python train.py --hidden_act="reglu" --balance_loss=0.00271 --dataset="wikipedia_en"
Below are experts of layer 4 (counted from 0) of a mixture-of-experts language model. Rows are named router (the router's row for the expert), gate (a neuron's input weights, with its number), up (a neuron's input weights, with its number), down (a neuron's output weights, with its number) and show model dimensions 0-127. Each number is 200 + 30 x the weight over its row's rms, rounded and kept within 0 to 999.
Before each expert's rows: "comes before" lists some tokens at least twice as common just after its tokens as in all text; "comes after" lists some tokens at least twice as common just before its tokens as in all text. This comes from a sample of Wikipedia text that the model never trained on. Tokens count by the router's weight.

# expert 5
comes before: " | ", " |", ".", "; ", "0", "% | "
comes after: " | ", ".", "; ", "0", "′", "8"
router,193,147,183,174,211,188,249,201,252,193,245,187,190,262,186,241,144,194,208,144,219,220,224,246,194,235,219,194,220,184,237,204,212,244,151,151,167,263,161,230,190,172,177,225,241,232,209,186,199,218,213,152,197,182,169,195,171,207,180,191,193,193,261,218,157,217,196,206,211,227,220,250,140,172,226,177,258,247,207,242,220,213,201,159,195,175,239,207,210,168,186,192,189,153,198,147,203,143,189,202,224,203,237,110,176,213,150,190,215,195,201,172,214,246,195,203,178,217,224,218,192,175,199,233,201,241,184,201
gate27,189,168,208,235,210,240,187,208,187,176,200,193,244,184,191,208,231,189,153,203,241,247,179,174,190,207,161,248,183,170,166,203,270,208,228,170,183,162,113,197,161,148,179,190,258,177,167,154,195,203,231,197,156,236,156,176,274,195,192,200,186,264,218,235,180,194,175,163,194,152,160,198,177,158,236,197,172,171,207,198,214,216,165,213,168,199,206,189,186,172,231,240,225,188,233,217,224,169,190,151,216,173,220,198,210,218,205,195,217,180,151,201,186,182,146,147,223,205,155,200,177,219,265,206,254,170,213,207
up27,204,221,138,163,224,206,241,214,227,197,173,159,185,285,197,201,212,220,229,237,192,151,247,200,200,241,187,246,216,210,192,201,197,160,183,178,228,242,257,200,199,221,237,218,176,205,234,174,209,186,174,169,252,140,208,207,181,240,202,205,180,218,171,243,182,177,252,203,168,227,249,181,191,181,177,232,200,193,212,212,146,190,261,207,220,226,182,215,209,235,160,192,150,208,135,226,182,201,213,198,174,242,192,190,179,200,249,214,250,216,264,239,221,146,205,253,221,228,193,217,203,253,159,184,227,209,204,230
down27,242,161,237,174,243,135,171,202,187,216,202,202,232,164,162,164,179,220,227,235,216,198,183,221,220,166,249,224,200,192,180,184,167,196,234,231,172,183,198,254,222,184,223,229,207,181,190,223,229,202,163,201,236,163,234,228,160,159,237,236,180,196,230,207,218,206,209,154,196,248,129,162,228,229,176,196,229,184,189,220,194,138,225,168,142,221,214,206,231,248,175,215,181,151,173,250,194,204,211,214,235,202,203,224,210,178,181,196,221,138,175,154,225,202,233,165,165,187,209,195,217,203,180,137,220,154,181,119
gate28,260,189,234,225,231,156,230,252,187,224,238,217,267,182,194,222,186,167,212,158,255,197,190,209,191,218,170,217,216,163,240,178,225,196,139,194,205,218,201,249,231,205,251,241,156,158,212,247,205,208,201,193,226,195,128,173,216,193,199,243,209,232,239,260,160,257,230,229,256,209,187,203,205,210,217,240,226,192,231,223,247,189,223,207,200,230,193,175,193,203,222,201,206,221,145,211,152,168,249,174,141,208,209,191,219,228,191,220,203,194,228,185,210,199,203,182,199,194,224,188,232,274,183,234,212,133,175,220
up28,177,215,168,162,194,185,165,150,214,196,146,171,196,222,243,195,200,226,182,221,168,192,220,193,210,149,182,200,228,228,151,243,195,156,237,211,182,222,232,140,122,248,179,175,172,229,218,206,185,141,197,186,162,216,261,199,209,272,212,148,250,139,187,150,247,178,136,186,180,194,204,206,198,214,205,175,182,187,150,192,181,202,194,187,201,177,217,235,221,218,182,217,226,201,217,190,200,223,169,214,227,199,232,179,160,177,210,199,148,198,136,207,156,185,229,206,191,161,206,197,165,176,218,138,182,244,171,189
down28,152,203,214,158,168,216,172,192,178,199,168,191,243,243,188,204,158,235,237,171,247,159,216,236,203,193,222,197,235,177,185,205,170,236,196,222,203,209,142,181,183,185,226,148,185,170,189,219,198,203,213,178,198,189,217,219,163,236,198,180,165,203,275,205,243,234,218,177,165,199,167,187,227,235,209,198,212,153,234,186,183,265,183,241,232,248,230,234,188,243,191,188,173,171,183,225,198,195,214,182,272,177,270,187,148,192,176,146,219,170,153,220,243,243,183,201,185,153,212,262,243,220,214,191,159,195,245,201

# expert 11
comes before: "1", "2", "0", "3", "4", "6"
comes after: "1", "2", "3", "0", "4", "6"
router,168,154,212,193,232,231,234,192,238,149,229,231,187,174,159,202,204,168,239,233,187,194,237,165,176,176,188,160,192,227,234,247,225,202,186,191,209,186,186,198,142,172,184,209,213,194,211,252,188,249,225,159,189,216,196,214,219,257,198,258,165,235,243,171,240,164,163,226,146,220,209,183,218,259,244,224,190,216,241,186,164,171,216,185,210,221,150,138,194,157,200,194,165,221,216,214,214,161,170,215,203,175,193,192,178,191,126,261,163,244,244,205,170,223,202,243,199,249,214,179,179,213,219,202,210,258,204,188
gate10,214,193,205,212,176,198,196,166,159,220,186,216,192,182,168,199,132,205,225,258,166,225,222,195,187,153,207,105,214,168,182,223,214,225,146,203,233,190,169,219,134,253,175,157,198,223,129,209,158,169,199,222,159,177,166,206,202,206,194,201,194,205,208,158,202,222,190,214,187,124,200,186,218,164,196,208,191,184,182,211,228,222,176,215,192,200,192,214,160,180,282,177,169,224,216,210,196,179,149,286,199,256,217,214,187,229,186,195,155,237,174,203,151,247,187,151,217,195,152,194,184,199,195,202,210,185,167,222
up10,273,185,172,187,174,217,206,206,174,227,137,210,210,217,139,202,144,197,217,228,191,177,232,222,216,162,196,148,229,162,205,233,207,238,159,193,225,195,214,240,169,222,175,209,222,219,158,196,137,175,221,239,168,166,147,160,205,219,199,210,186,205,233,168,218,204,167,229,167,187,155,180,231,175,199,180,256,228,194,225,257,213,198,199,196,205,204,183,201,250,246,178,183,253,220,148,160,224,152,209,202,261,228,209,210,167,130,178,149,229,167,174,217,211,155,213,156,186,195,159,191,177,183,214,191,167,183,193
down10,155,213,232,230,205,220,237,237,185,174,229,200,230,232,200,237,139,231,171,226,173,228,187,228,205,157,194,229,268,189,184,199,195,190,143,207,210,196,230,235,222,217,260,209,197,187,185,208,243,167,213,230,195,216,178,192,220,197,184,195,146,235,144,227,180,233,196,214,137,226,172,211,229,201,226,180,178,250,198,235,216,246,175,223,225,233,257,207,262,140,197,171,195,209,212,143,163,194,242,202,203,193,222,169,233,190,173,243,187,241,184,181,234,247,205,184,230,211,241,198,268,190,154,139,181,209,189,218
gate11,249,160,268,188,244,145,212,198,155,232,207,226,219,210,162,220,236,185,207,238,217,168,175,213,211,213,200,165,232,169,233,247,203,194,185,162,207,197,212,164,193,258,206,161,211,228,165,230,154,139,181,154,163,216,189,196,179,162,197,174,183,237,201,174,216,218,228,206,240,212,120,180,190,194,192,156,169,174,201,180,196,202,249,222,213,146,246,122,171,184,206,172,163,213,190,228,233,197,174,206,176,160,230,178,178,225,252,204,245,196,181,218,225,223,213,217,238,222,241,199,188,241,249,217,150,198,187,180
up11,222,193,214,185,263,174,156,155,218,157,164,217,183,182,209,179,201,200,149,228,223,246,181,246,214,214,213,184,152,196,188,241,175,243,205,191,280,158,174,172,200,255,166,210,203,241,172,214,180,166,163,170,219,227,201,192,166,159,198,233,199,201,152,175,160,184,252,260,208,197,145,207,158,234,191,132,177,208,204,182,207,184,210,168,171,174,187,219,192,147,188,242,224,261,208,193,228,176,154,229,190,144,234,185,186,219,164,216,212,166,194,208,237,203,200,206,191,229,206,211,186,266,226,206,179,143,193,215
down11,197,182,186,208,182,202,164,204,189,187,163,164,228,174,210,171,249,199,173,224,166,154,270,245,203,236,235,152,171,244,204,210,183,257,177,171,195,189,235,262,233,236,224,156,184,227,192,211,244,133,229,187,181,173,247,209,220,193,249,194,254,256,213,219,169,214,151,229,238,215,201,228,235,156,214,179,219,196,232,200,185,242,211,169,209,182,197,176,155,258,171,162,256,218,210,150,210,149,212,215,202,220,232,210,148,177,173,171,167,188,172,188,213,188,169,212,213,232,168,229,190,201,223,231,194,235,180,220

# expert 16
comes before: "1", "2", ", ", "9", "8", "010"
comes after: ", ", " in ", " ", "–", " (", " In "
router,236,212,243,169,216,240,197,170,209,224,275,169,166,178,133,176,245,263,192,241,185,190,172,171,177,145,157,165,240,215,231,216,229,201,262,180,179,216,222,189,204,221,183,182,223,216,222,224,196,220,147,170,187,153,208,222,246,243,179,203,217,172,157,227,236,173,222,141,210,192,213,170,207,186,177,201,195,165,137,243,173,182,235,165,211,195,190,161,190,228,184,173,190,193,203,241,190,250,206,175,163,156,233,246,216,190,219,171,160,178,191,174,194,212,226,228,153,201,232,182,174,241,244,175,191,222,214,238
gate5,214,199,219,154,202,244,284,162,170,187,221,211,249,245,192,204,178,203,195,155,188,253,197,216,178,173,170,181,178,237,204,271,157,196,229,241,202,160,168,206,228,148,134,201,199,182,174,218,226,175,229,156,159,211,199,212,195,272,224,195,178,191,193,235,244,210,217,233,195,229,209,167,170,191,160,133,196,189,226,242,172,228,269,238,198,163,183,254,146,187,195,191,162,211,198,248,177,237,167,203,175,228,171,196,230,151,205,194,218,199,195,187,207,171,218,164,196,215,152,196,195,208,215,184,180,177,218,224
up5,162,232,210,220,189,169,153,239,197,176,198,204,175,161,167,236,234,194,219,245,240,175,191,175,219,215,261,215,200,191,184,144,184,207,200,190,222,237,195,189,201,246,219,157,196,212,185,167,185,205,169,193,186,179,235,173,207,160,243,188,148,234,163,128,148,204,184,198,225,252,172,236,183,247,273,255,190,214,190,168,234,175,176,193,177,168,186,198,273,241,219,203,295,189,228,197,211,191,210,195,200,181,235,224,186,206,236,226,205,196,184,231,223,256,144,219,185,194,190,188,199,204,210,218,257,196,186,245
down5,184,209,200,208,218,226,180,169,171,199,181,238,191,197,150,199,239,281,220,207,163,255,250,247,185,139,239,170,199,210,175,213,193,141,153,172,224,278,164,187,204,216,216,172,143,193,213,153,169,184,157,146,201,208,220,230,210,166,201,168,161,151,231,243,217,214,190,206,200,211,193,170,186,237,179,226,205,222,173,197,211,219,221,168,188,199,179,229,257,184,215,183,189,161,199,211,195,165,200,257,208,195,166,143,137,182,189,201,198,180,265,225,185,148,222,178,230,195,199,140,191,208,180,208,201,163,181,187
gate6,204,192,224,161,189,218,222,191,149,240,238,201,157,188,154,230,258,203,204,219,162,173,200,198,141,198,153,156,258,202,247,165,163,220,181,138,162,217,225,172,164,175,159,186,230,172,204,233,118,170,158,208,180,167,198,169,161,206,213,210,162,241,195,213,216,270,157,168,234,217,200,189,241,191,177,208,200,225,192,212,188,156,218,186,222,222,194,225,190,237,176,169,185,115,218,141,213,161,229,168,199,175,168,177,228,226,210,169,199,208,200,183,242,182,187,186,211,159,224,209,223,222,204,178,229,198,226,225
up6,222,213,200,205,212,181,176,248,265,190,186,172,244,215,248,149,182,239,184,194,205,235,208,186,245,178,235,229,155,194,158,244,233,181,207,268,270,240,188,203,265,218,240,204,183,226,194,185,264,234,243,225,223,221,197,217,250,212,201,253,213,183,190,172,170,183,203,226,211,146,185,191,188,176,197,217,242,244,255,193,217,179,189,258,156,261,201,172,200,203,220,245,213,204,178,193,222,225,173,162,223,200,200,226,194,165,153,209,234,207,212,173,169,222,241,225,212,231,159,209,189,141,209,230,193,191,189,180
down6,218,210,206,247,190,141,175,188,202,228,178,157,154,217,150,200,213,167,195,215,175,190,171,235,208,224,170,182,208,228,144,184,190,263,145,195,203,175,222,193,192,168,204,215,196,207,254,219,162,166,226,214,229,191,279,258,137,197,157,183,225,230,182,234,162,188,172,271,227,216,179,199,211,180,191,233,192,174,200,198,196,140,208,222,208,150,205,238,165,141,171,131,196,184,198,186,210,208,225,132,219,172,206,210,210,221,155,186,215,192,159,235,200,207,256,208,178,180,211,220,227,157,168,222,178,193,183,235